config.yaml
experts_per_token: 1
moe_layers: [2, 3, 4, 5, 6, 7]
balance_bias: false
optimizer: "muon_variant"
Below are experts of layer 4 (counted from 0) of a mixture-of-experts language model. Rows are named router (the router's row for the expert), gate (a neuron's input weights, with its number), up (a neuron's input weights, with its number), down (a neuron's output weights, with its number) and show model dimensions 0-223. Each number is 128 + 32 x the weight over its row's rms, rounded and kept within 0 to 255. Numbers have three digits each.
After each expert's rows: "mostly gets" lists some tokens that are sent to it at least half of the time. This comes from a sample of Wikipedia text that the model never trained on.

# expert 42
router:130109169130105136125138086141145091140113114154152126114106142129101107116124139159109083129181077118209139131123122184097152124155052111135118116144159105106195140132059085115152119157148151152125158165173181110079104103124151121084165110192122181100056170141128154156111103094056110094063138124134129094119153088130087141185159153183182147191134115098107143066148205149137121112119077136080151172119100110186141087092149066122057116146113146097150092119079112102143129064088158110133132150170119112110157117131144101133107157149154072169081141161115141112125057125157090085091104084104130106125161147139134164189197170101202126121094144137141131104151108164142088100092
gate6:080114114135128118045196112124139158075115126139107144116100030117077117148171149124132116141154107131142128144105127125129107115084122152106147079128163095094134112118121147132123108151131154136141127112122070104131082062174204165119092128118144125142089128103141162194129151102156140090140116142163111111174157110080130127100155118102088066123120152111145096095167168169123086113142049165162099124141118106152117071072081152172114087087097061126155148059145137172173129147167108194089144160127171144086109172166124099098155151130091074125129192142096168130078074130113146092101152111141174168117079094122127131132150131142121078121255149118084148170171106126135166176134
up6:169093174119104094170102083138100101195109119111138100132145180194165122127093140107096117112102131135115205137122094165147164200167180080176141153142130157204160141167122108126134158130115074177143109162138125131105202173086099065117118130113136121088124125150155140093105139137147140139132091111082132141129090174172145121122156153148099209103126119138164141126128122116121092146145160069136138164143139153128159149129190191097132152174151170112124129152127125115123090149098096098133059115154108133209121071106147140179085102113143149121102053183128096131154182156149134148131123178169169094197148128139134120087122130120115230155084112095186126163061151162118115068115
down6:123128154132145149092129148164126156155129154167074158155140108030077119160167133148134036126076124157202115131138102113123085141124148143156148035121120178133070138096099164117119105134100152116136123213117093117180087091156134141117140130093111107154155141103070153162111196127121114098112172165087143112115114146108159141082097186168147081139180133111104176162112139179126171096129084099150096116142150140082126183112084123203110144016091122114172118102127127197152138123111112140121122165155151119131135112137112093141155122153114084164116136158115102136163122186138089144122133121088163122109104085095080136124059154151098128111097138158096103123051149100118133044156
gate7:129123125161188179086135138159132077145132082116180142135220127123117182135144133117137134118151036164079122116099176093129098160080092092127107116086116105129151163103104070130176146136124110120134155189127112181128065107164160105166135127194130157093126138143104155118162090154133152137099094062085154092124048065095178176174151133138118199075142130135162154113143133134148114111172105105166139137168191136127136142130132141122127147073130112149118107140117148107153148163140109081090151129139104122140188129072134155149107115026129129131181137160155094147215135134111123151130125071123171152145144135183087190157174139156126145099148141151168159112131190129120108186186
up7:171136177097079134111126096152146156076112142157079106158088101143156102132112160159116095149153104095131118120150108166111116075178074097102135137168162152134113144166098178133100078121126177129132154133128179073152153194106119099136060131103137171122096192111137067114106127084145146098102077156163124168099080169121107114175189159136126127169072116062087118093113171145136154140128097137091209143149074141133132134154146109180114140141090191087123081113151079141149157177099098147151090120101112163128126135122199108111119162198122153106138091099081126135109150110144095100122126165136105079130178112150218071153087127091131124156096128066038140110115127130137103085184
down7:143145122091129169178124099092114107123127104122142104121114125154150130126148105143156090161204112109134071135070086072148085105126150092090128170164159116068101133151117143082108127079126176051121154160133140155219155128185183142160051110079097150130173147118090141142122085126096130097111169118134120176160094166135113158175147097130193148097131141179094089125125098130150147138189124174143090155151157170083110135135133149223114108088128186164147091147146130127133101158122103063109154109108171102127199151138212149109114164147107179138155107131163083138195109078112149162153113136171149139109159158157156142165092130077163081111120101106059139125155149126151073112128
mostly gets: ".\n\n", "===", " |\n\n", "==", " =\n\n", "==\n"

# expert 4
router:104139130130107110140145088135185115073174121152113074156098126066033175143078153128096154054163089157161140122113120148177168110167096137099088149148153140117159121100136125124111133157178164145157150175189187101110111098085154103091120170125089192097059122074118116134055135120065097088103163151120109074157127135159126137084125159121176154155158116106124136090116170138088134156028109150121137178102137134151096129029188077124123151127132141126139088104128061138131103107058153111134144162138162123064183115124176089142133175090162098111104152136120179096147097121128154105042128091113143153116128142145111132146131129096146152130107163143143097120106154098137097106093
gate4:156153171140091198142138102105188121102110112131153143122114135082139082133086148160119160133131196148156123166118091093081130120135080093132135106086084139115116187150152118143176139155126160121109118088139116056161096141101078093147131126139093116170114124137109191154104223131130131153142131136136177164120172077122133129129087141167133142183097084130186136169213176114173150123107179083135069131132098196132105155129142111163126153146190071074111174091051090142146175096162080055151105131063188147136143126104136142179158096141083137153122126157137104147121095157148138157073086104075106102159099116129119141145225121131159154150117114116162138111113177118120144149092
up4:117120162178117098091159159097095124077104164090199120067151092112174154109090103135132128173158119151082096140127115148148141157028122131145116095100087124139067140113166106167104139160088051106147136158137104102136157149096218173092160156113142077147177136148129119117187091129087069167155158115135129107145103163144199129171124157168164118100164097130115152178125162134165117114073097122137130124146172119156107145142191161124072115083113128138086059120105107175106093145073124096098128114149134118082141140092149209114133183112121139075158150111099154126105113075193170187116144131136108062118136124188101103087077089107164105129126128092156125139151173162166116115147
down4:111110129126142088104097159172123064089153084095146131052096130108110111100106169152135113170092111100194157109160125119174149094160067145122159146098128134162208158086072128128166079093130144104124055069123120099134115103148151134150105119144124110175080131193168179165091123147110143132112080140126123120105082196117171112169166124079157071157134154135095112116145121159128160117118182152105188126123092150148113147146078154099187165119094088122029088150147169112137086123196131128142141195143184109185183171116117091093107161177131103105101098101120121093172126089110121157099127129139126162067133141203169074110101122136117115074143087142143121118135093094116109116111
gate5:163114098084072132113139146073076114136136122141098115148132140136126170140123161179135079129141122059091113068090117117202095122148138179209154190126131141086140155134179141117104162108106122122129121168110188118173138136198188210124116174105134151128155131134085112141122127148106111149133099142174143161121064153154105111158158166206192093171113140165139067149175121134144146071157122152160163126081121096113121095078138102106131086145151104114231136096153178161120115097176094189083105099112132177136078110133105095120141105170119122172125147127107154165109140101150134103135140143094136112115146121133080157163143058084108090142160124101168158191071126197104155139132
up5:143084131110086159136131133091089119108178147162124105054112127109143157123078128127075120099147112115057170180090118153125158129131143150122086149149094094101155129108131115150110062170106098137097096121110168103135096168118108142154129143160115142165086064109130083109113185104143108175132157186148167140121122114091090155136103167145145129188134100164041118165091182139126153096114098211114158123141155121045135183118082123135204074165072136145152140123106160132146125128112053152152162083168162135137105093170108142185136160142124095106121112126130135094148114100139162152132171062085124084102099130127154145087180127096122136079137078141113028189112153109119112050152
down5:166139109119095149120126126181067109095175153131087155143201129094093158137139086101190110190089042144104130155123087129133140115142149137109137102134137073133157121097151126191114046158140073125152136107095172178161148118108130148164101121181107132137110110133138182126189194165151148156178149089113127098119107083087081155144132183064094130105166084107119138164138136092162143141109156126124072197117084052150124104160107084135157113168136137147150095107162190137142165058121118132131096157125085078137088123137189105125105154093154091101095077169085151130153124129151119078129129119119160165110093125130121131108127133149188123062106111134115045107186121100108188161150
mostly gets: "ak", "z", "ad", "ant", "an", "or"

# expert 22
router:124114183113164128095148102131161092093103113135130096130141141129103139129082118117132055129179040098166117154122108200136182105183095108121122228161120074105192159126118126098150103119151140197148120171175153098146090130030159117080144100151093146111056134124130121106101115130106089091051173106134143010148119127131084127177141146184135142193126129092086181093139163133111111122106147142100122135128107129187148052098112114093105158139129126094138130104122131130130144073093169122131148113172114122113136144126189105118054111138123081153087105163130164136124089152127096058088126119110145120070164160141091131183160109114146162129138139109137132152141131114156103140083
gate7:082087111140141119102179115149061098179119124126141145119075153105078129089196105144124170166112188098154161163067131031140128104115164097122099098172100140108063119101111133146116073127060171102122117081132150116132156197221106151190109173203134110158130119122105177151093096147109146120196116135081142195152127123116085171128112128164096147107090133143135154129118077168131084084107091090150130138124087127092205099118161116069167104061125092171143164144128125141129124145196136143145127114115091085167135140145126108076119087088143091130146127126103173161123093124167095159089158087121128145127160134105131143168162125161136120123137134142120182122194084112119159076115
up7:118174147146122126131120124096173150091131126121084102149177120157127147152128109143124096110161073157126110126134127140138099158155119127092149138119131108141160146210118130111136134133152133126121088090191122134102126095015138156097130103142126168161130136127132125088149192131156131164093126143153084059173096126132096086153180102107163131171166142157116070095172151093130104161171115125101125122112138097205093109146094161183063117151126148102135088113120176105115143091095133126149145137101163155037089173130163170149185193128074129103070124121151070095203152154090193064173131193154129125145082094148185104053095178110119156143116066119105111071102145143143129104168
down7:147105138131124080111116109152137158118125082131151081161128098130124129111157138112077137110151183162123098153182115182139110117165183072152105146176142143164074056194080145116164169124122093108164118105185162138110050092150164115106133167089127197150110083182116143151092154093078192143094147132102125137121172126113134088136108155149151104135119149074136129174116137090134131104168071108125108127160157049140116107163196018072111116085149089140134180122177065116180146132122137149120157147108087096153110082078099143147135154119218097086148091151097122152100129105153175173094107128128127164120156133140104115118176132114198079088099095127105136132103178123135113118152
gate8:127114058119156128168131094154114153161085132133082118221087132061123123108113083150163161060117144171102123091171158119058147133134090153102136098135144169135138077138107110098076138065161128132123108228141078175094108180113145080085109120168120098167090177136163074091154175108109084063223102132187125101120059109140032144142137174188104137153114097135150095157151124170155137126154118132107162134114128162104133092095128136157159145106174097126134190128177114143165136141110138158133090125108133095156120118150114124129170204128143152126147126099136105098120132108138125139094128113146085087105104110160155110170142100111164108121139136109137087104183087140188174104088
up8:138152125118076129189098142086110118102091158092126130153170144092131137160174105147187120170150076152096118143143139146145109142107126119147144211176115065123150156086116138122090143096125121077172184144075124129116104137097126151122124147119100104114199085179098158118063135182154157161116078140148140130217154181123169144112111122094154189075158150077138153179154147129071141145154100108150191137124151118123143134189096145209111146105130127120127090165119133151129129115159173093163094104121165108033131097146157176140176144163125118105078101156138118159092044140103168123130079145154138070093207116128121197110124186114129146189123164153113137112093100152153115114124
down8:149172143107095115176130126135129101101080169132067135109175105089166153161127128140152064138181102163123136113086120091146135168097156070134100173166143125103132171134100125158126146112119093130135140102158108101116154108084078143147083132051125195126172091177144148086080170201208178170101134176127089136138165124122198114110110150103133184127170163077123175117128146142038131101096133157127191146109131102104130163125092107175120163118124095106137096141149162098129097134105151138101077134132178096035143055119120104131127105142101087119091113145181102073103063139055165149189110092133138123070175133095098169134126132138128155144076122153107158119094151110153109152122
mostly gets: " his", " their", " her", " its", "The", " the"

# expert 0
router:112160174127147123090153111133193055104120127112150126120114137077105112085136107167143114133162073123169080143103097142126159112209102054128128135104123114139143124152078081126101155134142155128143175172145208081113067105087142124110101123174108174049039118119146151096115136132103099085088135102121098080135095118140095138122159198150174104155117115087066133086143157141067166114080077166115166169117127152151140122077132096112069171090148150107130104109099103121156131126104203122164104107200138126118157144146177124104122226133128097138138072154093110108118102079126084063074112086107145151073117123128076131163160114122175139125098123126140129134126112146114063137110
gate8:096139120114101132139151091128113141113127118079255129080094042133131147141095168060134091174097123119135091130111092136134103164184147189119117174120141134130107154117093134133146100184134111171152123099130140136158131122163136161157168118064115144106085095093121143113161107154106185161138127077137127089092159124107185212105144099128239081084168119115135126116123139140164172112129104209114141124129123197124104111051119094113108095192105109149181037162152101165105118106128103154096101148154101113110095140154101117126134084121090143118171113137119185112146097095101137164158124098156145148103169144138137150088140125139140177119101148130169126160199137117156163163140
up8:153146146222116152121067117147158096143191140096121141157109138155126151071144197101120062117169095111109171179061143154113168157116166147148123096139093104151112148173101142165148102163121086103126125173096143100165141185039156138162125114151074131122129132120138161138147136106100021069100148107162118133104128146172132127105136076129128111120117092148153122143171129181124129101081195076159104121129084130172080092123120205104139082179137113144137114108187085088140123077109107117152167122103142114077106127115132155090107126111108181126120103126131202162133072084156182125101056139131093140100128123167151106143126134077064107092155106133131157080143144135058112153119
down8:116133135109111185130125115092140155101147118200125132100156105133092120121127128087165130130171146051080131124115129105125164137163110090162135133087080173160165099126120135082126088126098098172117154105093140109126138099145100128214094105154085115141154106084146135094135142134111096189131056094140117099113110110123177180101204169139130150145118167170103137100131151135157204117152094152172162196192159098102108088131168136137120149103132143113117146153116055187117161111103154168194122110123173126087084066099133131104078113183116168074129145162150191086100138128060149100093116106138102117084197133138162179113128124126140126193086149099103108164145081095094103055067
gate9:082127160121131045087118155122102126196125127208140172139068149135136105128169200143189128133169105100157160163156103094132124103123111123127155134094068096091131108107116131135166137122167192121131225138131136124075122159172157091138144129127191142181160137041118154070148111158133127050150124117134114092121144107163125114132167179128124101151192174183098157172144130137100087183133114107114094213091119176155114123121116121121177135162101144118077135112148168213151120170130123145123096130131153148109130132086145137132161104142158161140096054079098126152160194075072148113119115101121084115132136123146120135181160119102126111141136162133202122141179114070115128155133
up9:165142100096094064129104133104131170138069156119157169116161130129133119146170094140088141084090150132143158137128124127123117169159125158159134092144171152136135175070194095154104039113126058146167143102134110168149148158086198147097089113126133152166137165143114155119103191133112147150131069145065093103133102101125210051103099110124098136128044159128159106103118139125161116124072127130154152149176079161124048104134104185094090128125162154190158120147199132151125113079163128116101119112080177121120106170109095110145145088137120155134132111084149150127068106144154136219094162220132114168107153100099167147112104143141101111142194125156133103157130112154143131112178
down9:123162119134124141072101161147150136141118155132101133078094154099111179165125142120014123156117175148164128126160086124101075142073142108124163191150134156112152130174139127044140101102193124129146119151140110103143087060194111140167175209159151088125185192113116142157110107128111130105145141099140171126157127103146110124126154106111101195134161125112124155175029166140137131130156107168120088069117092143103146119146150152166104146105105162132121147137160127139095107093102123082150083165161116182104145157126099060130192169158141171105123127173118076162111118159124107177156161148114084179145108171150098162100168152159136132076118138103174142053140064090125180102123
mostly gets: " December", " June", " October", " November", " March", " April"

# expert 25
router:131143158118115112089152083121181120112120117132132126129138133090092149091070114130117083116182070117210110173094109198124164103139110093157116203145157096099145125127112092144137098164135152139151140176145149122147098107124132149089117105125137198080028135122146126082133107136099059117096128118096142099146125105141091128148143149177173130165142115122133158072115127133077113148024092138109106188125132135148135073108180122127101155144135118095130132083096080128152141072049154114111101140165111159139129143111142066145087255164137087131111095195116170102138099096141153127083129062144171126108174109139088138199127136099145153123100174103116137146131114153173112125139
gate7:127117164068136100129127070120176116100119173107120133100162141130121136121125131122147157129128167186094165143056091113166080108108145128070137068123121158105132131126209153115088190168134101061137178174105103116160080124143104152154123115072125107118100070170175175133119133123132149081165139093137186149104095180118098194189171128116158162105110100122102108111141048072142129132142163103187089204115126104147130155159126169138190148106080167142108194144177151141121161097145126129104154111134103182092129109139136093081087111122187125173068132120139076128102120147089117086151166141085113125150104133139128125117154071082112181111150129137099073086128133135053185168103
up7:151098150144091127107108134128098114085149144130086138140101119148132165170110170098139134161078130142111118156099149097168137126082110182162129092112118135122140094114154131101116153153119076111125113135077116087178114078139121100189191070118145134118111126186169125140063216138189133095156108163122166137145171153146120163216143160192132181178102135114104086235103126045129186107132156100121102115120119123123132133136158166085167177148124145078078109165081141133123102140132139127066163139101138193128122138152151182119139084159192113141072100108161137145099132145111144117153121164085147107078117110192110117118123089053117155163151116104131106081159169089134166149207
down7:113126127109150115174159121123153139101126080115125153106095149108135103163205108152139108094152159114138171151111140097074087155162123139143167129124142089157047148086128081142173093052125180114136139130136116164119111087111108094056106177100099059123055141071071202159122084155143093192082087135087093154150100124118125155108098122141092105081179075135103142156117155096189043178137127157133139107065124122116164147143142044137098158062137061149174115088095113169148132143146179132105151144096118105152121145085124153114144159119096118118135139118130140108166107088127135136130105113210136063128132156074120149183094164161109131091171097133119138157163079107112110157116
gate8:056116139190175027133157104118133111068069132154172060156131179137151086071146150128176115157107109120148082061125157130131148101114147127109129167065125099194121133168196138134139105125104205172104141177155117105094110145141186122144164091168171139136175164134107130132171137109123131150102162113170155132145123121167128159145128111161115093129125173129159138130147098187142157153131148157149133184165151098170145194104137121124144117128157107123152121131176087133116138149197176100200082116095100118094144095162071117071154105125116121106137124101156152065146112145075115095113128159140152102095122089113074134122171102130122150135126130211104151160176105037133079161142
up8:136128129096077177132107121172129118135194155081122167084096073131125166154101086127106128126120129157121102154151152135126174103145116156127068095137111103101142159118062142102100194144158059126130066046159106148151144149113100111152130145120180095054100131076138172106101106129128099107138113137134106147148173142181058087108097153114167139099116131158095127109079127072116096109129143133138102120071068108130108109130127172180103122068177175106078148138137106097142101077096122159092162095146124175188104127155130121172090124111053182083135138153136118186165150116150204115143152135209104228137118134116170117115158140127136074157106104157128089100118128182115172088152
down8:189133173108139168223121134111131146135143112161160145188117129138112126147116127155089167157148145104133101102127172110105145147209045120045147181151098128099152121142121121098126152114146126102099165146151160141121124106125136045128137082131098123077069150129081159133088110102175156154122093138086150089125177145165108152138135147142157140128174073094123128126110141111100086089158189141089095130132107123174123112078109087191144087101142142113118149117091140207163113154128135113096067138175146099104149159059156097109154094110090159134101165058185104088148138103113098120089083148122147199164153114132129092073154132119149081142158119191204063112173123141136107101075
mostly gets: "10", "11", "12", "28", "30", "31"

# expert 51
router:149125204109115116123144080137158134125111126128104141162108124126101166082072106159097131156145092123176069139122106161134165082232086073091100193174144135101167125122100108115130142137170149163107125166167189114162083091119139120113132163193086151088039169128123124127091169132109030075090125143124149101170110128131093111115118146192134091145153092102096182064122167112085105100120119106146122167132119147132159051117161127072077136104157130098122090109137066168147108140099137129117101139148100170116130122130153104155076182155159073131066083162114158107124104118132119075120113128115123141104168132115125123176149152118239157124145169130130156085155091125136088115119
gate4:122151160212051134109107146146133133127132145099096134140092165091090089109145167186098033120125162157156093142127119120097118140129188157104146080148068075120086105148151114138100148111109152091126096134111114167127077198078180109148075079082135109101090131125096122164080152132063119067169112165071130113123163107156103182125120110152082139122070111104100117117143230112152131147093115205165133146123115189136094137160105116136106134093135122113115101116087108135119114129152168115114144120101142145192130095148069122210121136165084110149146152196131103149159126075090188093108147080139146050155152113152175098163166127116148106111081129115158133135110124145111117138176
up4:118132143139125102127099088183139073175139065160158156128178135136150210124115151075130127117116145146172081169115123188184140102159117080122172093108155195145158095148074166147098146118142154111120108122164152188098114141152161133097096063096132128171109133175102135137174124092152127156175113108138173062108146105099107157155089183144139100125128089122179131127088162116102113085158175115125151158127188107129125131124136107150106183164200126055099109048159137106144139085142161125077118121108138135067067131148111211086161178139127211101103154173083128144167092125078149136141134133174124136101118055142090112180106171137127153135091156131116147132130127134159096071110
down4:075136145113168062079061085120069190171134065124151149150125104127122162138125203158145162159106138160133061164136128104127100142160171113116102184119120106091067127115133195142086182106110151136120127155157169182122079195151149108146062104101159146135110139150098134145168105116170133089131125120179172194109107077132143168128143172095134097162125129130153133109100149124136108138152155149137134178122101132123083114119120052136105102148087134089134120112121234127122102069136138151055145176170147148125109153131118221146112156135157128129158118160090146145139074131109140096141101155222091115081117136155147118188148131125089118106126127084153093127121167188176102104107
gate5:132152151174119169164124082077195121125108139191184129132102119116185187104108105125124093055149139143129141114077132116129159140162125096100128160137158101174135184136164172151132101168195132122116126153099158143151129114148092121195098080078105095178141101152135118153131173089134153134154106113096094128075133106209102113135102146132058125205158126151156155077155217139094086120116082112124098135075045181130124158138106156156135117187129145131096157096148190100155141113163148098154125094187193112153112165175126134126111191160122162153102139121086186076177115154154159109126170128113157150085137155096153153088178099141124100164164147106109087093125151155108094119142
up5:123102105136101136176112164132132141123098122145206137099105131187104149085172084140144104113106071113137116109116125091121100155130095084121148146122145100117055243165099162057148126089125188142184175163162134081169136124081131148118112120142108097069152184112109133142156165087159095131121121093126144182102211113167111086121118102128088131169098092164118087141158148135127112146159149172143082140095092145131127067124117147144112122090130097121128134099110145087183180157150105110073132088129104126199138170117119110131099148086120160128051174080083208068154110169118116127098146125130117137111135128043151170125181125097146034127141154135103124079132152161108148098134
down5:126181116108117131086106207139091129210121149094133138135134178184168109132115151198125147135117132120124133172158158141110106147090119055113091082161106113134132119160144096096105064063123177085068109240101098069135141153170106163099164159155087164079158161122061136093108101188136119175156141111134091138104154142066102129119142071074142113101118147096117080164151109136132147112143147082102099165143172074128125106151132130113115128102159128148156089158110132123177102079135172108113158184132063142137168156114152094123143156145094140164146147122133061102136148182061110153118145139104145161105169184159117193155123121160150093120106089135136172078099163112127166106088
mostly gets: ":", "):", " :", " ;", " →", ".:"

# expert 28
router:146128193115139149131156095116137131133125094130142101124135128112056166130120107170102141136168104151189140152120103196142155153224122073097118140121161080120164146112063086121118144161098133158117132146157159098133060136130129103064143104148118171067005109114118120143115142143062083085067119135124125120145103138143098118158162173150156098182132111086127147089148220138097100140105094150120169146131118143161110108109148096074048134125136145107165108104113081129124141083092193133160161154185156167117155126102166120132074213129180113191084141166110136106137093154143117092088157113129139107098193107133133150145180126105184168131103162116135124123140150136181109094098
gate2:132162114135094175096108088111128079133116100113059117160088094145165110161172109113123155135179109113142144149131123151088152079084185173130111129139099082159121110033118137117144123069093168195168167107094141180059137107071113159165146080139126128132116142131127164155144115129155139130134152113109127159159210054102140106115206196162048165124147139165164132142136139162080076177126107132129141161169172137151117136122115104133098119119130053100149176088112141136139149183118101083139031189142091190113121160086084123097179109169144138094137098118048132164127119099108129117077124099125117135110132097113135151131142156110125120119135159117084106113166201153136083151135
up2:130168113108062098121096103146135148119150070141147169207074110114134105125124109097101166142191128107106105162129115119158100127137141112130144113135085132176138129175142108131099159088082113124136113092088108132166176168172070163119150080150112160201080097142230127131128104110182133106143089182168151131101103158165118153139167110085149105130159141089097165125128088084091133140128196104132115060118127106115115189142099153148155121121151093114151149119091105140135115112130070089128111149136113127188160128051145185118187068152089109138071103073071113180070126130077123058162108128088087108101128129106093163150126202141129150116177048124118134157166153158126100127090
down2:130130152093127071168119151184223154087198074120094186167092134118096103100195094192107144156135115129110121130065138116131134102132142108083129116085067078161125053170211134140137088171123103119097103093193083084168169124146112078111081125156078144149080066138106149159138138079125092162123099191164126114124122138132144089129098126093133101112119115106138114133116131138124161111092129112104096106084115117116130160102156112099148128144137130113104151118120135002156139085157156092214149131112122112141066141144128157119147077110187145153111087112111147146119116184150148141149173158145104163170167132089170097134137113176168179133142111160130121181104146122115165140090
gate3:162095124159107110135147140144132141157096140148092129132124116145140151163103164123125128148150156142107116168108125162048091170186124147152093114216183101115145125116134109107137126119124157135158136143143114119204220144062119072155135169115107122178141115106151156110046083108182120154179181137101148138196177168141152086154174117150112126128081151122131148177109141147124080132137088168179137112129110136092154124049152132166135135117110143111210169156087099161101089084129127102182108100166110183111128087111107110120104122146161129053142108067167085136146081140068094129172123190189114117129168172118118081114090173070089084136152096115061146120080137125124114132146
up3:131177099112120139149086082106169135116099094132081085220102158129162149127193127146138180119140080080105144125113069102142155135163087145163116131115135146148141112145114162149106157150103094152120116123141095091151036143173101170096120058155067138152079121165107109111168091126101158104070129103092121123116052099131128092075125136079079122069087123152145148149166109140103168079087131100076164159164078173144131104159159133087077151147142156097076130145108090072112144071146112128105143109101122090159163132160144174096125149168097107065142161132113165142156082109108107134127085060063092117098083119097207169103149165155158113078155115121157091124140122133133172111086
down3:104112113122123144117132124159155141148111076179120170166137098103134126158090093120102112067133118128113119125091083148068135167174166114163136116134084081076131121105024117138055186108179150046125106101101085104173177214161122148123129128118061149158118108152175115106160152149065159147098163155190039100150178137166087107116186128121084133138095079137124131109118119145115124163132116107137107136106116165227132148145153141132132073141114112143157144139132094149134170119156139073138136202109109142148138107117113142116075164106079106127179127150056162123121108143104073163113157135124171184145105145118139133132082117175115109164159101194062122167098116114110129163110
mostly gets: "′", "See", "'\n", ";\n", "\n", "}\n"

# expert 48
router:114134152127125141091130078148138094124114103127146123129117114079087111102087115117090101131157065117176118141105097177127154118176107079149131125142142103113163130151084113106140114123153148168160138177151160108145120114116167111129148093145101212102076143141136130071132112122085088078099116122103135011140094114107107098161150226202125132152140121116103136089136182115094140119063097132106105176094135130157141084075167115123108142168122093098124138088132082105168134106071154122155115138139152138105208138128138063140097255117186098161079108177116157142133077106138131107089131104133147090101131098148103158237112147118166177122125140125129140130132142166151078098097
gate6:131114146154131095115137123159076107123122095190080213123098155114139159126145092092124143142032158122086118071108057121107139145115100112117069184135168184083089127091129158130157140096110101139076107119192083103098145166109137080092106138143199137136157140123167123146103061158040104136152194158172106149154136111098126160159119137076105134131097083094090137118134103080193102100163113135182146149163079111148132117126091085126108134130143121112142132136154104087133130095170128165105113080101127139082130148124141147142204135092198124083218110150181158119102138115149166124137118103152115155186127173153128131174138181133124094148173139117110133145143070141144128038110
up6:104131126103098179159080132132151139104091175093103085097141101115161133174087144162132126120117201125165144088145145107145102099131133115152104047115089133081162164139167155117132163132147104102101156142101160126106094095117148179132127139086116130091119123157162149152108143167135130123180060151070122140100138134131105134128055138135096135120206201146146110133070153189151155090163087149092113110105157101138145182069199136144158148118158130135150069158150175137100138149109105179134141164151136086135102060150123070176060123133102117112057127155175134154111066068136121114110202089094105147119137074087077126138129123202171072161123117147143119133106200088116186134108
down6:164144156115180112128158143116121120106101143161145170150096218165183175108113129103082120156173168094118105211116120200122172160108072149091076143105153147131089121142217166125169125117093170147154118089089135126097104141150145171077183119123151112149133139126140129118088149082165076119139092089128137152154101130121156109169108175094123142099111141183163169152178143131147148178139123151104105123149095055064121130120123110170154147162176107171063085059179181172128152097168123094089107109143169153103141181131126150143174124137094055103116104130145123142127079097073119108115142148083115116185106106172130165073150062093117150135122122154167139105192091105110144118142
gate7:119130142147088132141116140103139169182087118147111119126103185105099082136114120079179148135132090143129143176100097130109074137137114130128136076106158080130162097151160112155149125097089118114123098127179073080053099091180091115170122109155107102090129121170155128059155107175113120145125113096130127102178147080108110159128059127115133139161112131092168120147156169095153171068107133125228129153224110147115122153073142115151065174139087097138192119028125069106124104078097180180128165156112135153163121186137157145080171066075094080112136108107137114134063124110190125173144139112147168153156137156125177175119157143115084138117151114077146119139121149104128113138132
up7:137154161119129052127127098159151072166063062120070106138138168094128118162148141120113140097130158153144146113114128139118077082127122154112102088138119072128114185087135135135141143145114087075150146144118102107178101175135107128107175118147104130150125151134089176083123099157157178114148118117109131093131190111188137136104178101101187135095123156107112131126127166137157128107165206175145121151164106145111134211142144093133135139136138075117166090124168139158067125131082159082058095173101191159095154176137150156192172069084119130103108073148147111118116081101169145148071143078061190172119088118156114149121116162110160088161125083039126107157134117079127114190117
down7:085106085150143093110116123138117149149120085185092120099074145118072099129101120091125150161171181159125153123148117109151105081148134173169126159117140152101128114116146109149186114129142139109079125142132072159127066166070101077101139148133152035125134151117126151114122115122119148129102100158060117114144177132104142100128130147137150141097141057043127155121083143084143124077122131096108158131098164076124109144092182130099111112082182174050172128154141134143181177121075130115140125079094123175172167121109139160205160138087104116093129161143113104137103148120088157078056143110158215136121150064114139112097137137000112109133129109129124130113177130146095169106123
mostly gets: "19", "18", "died"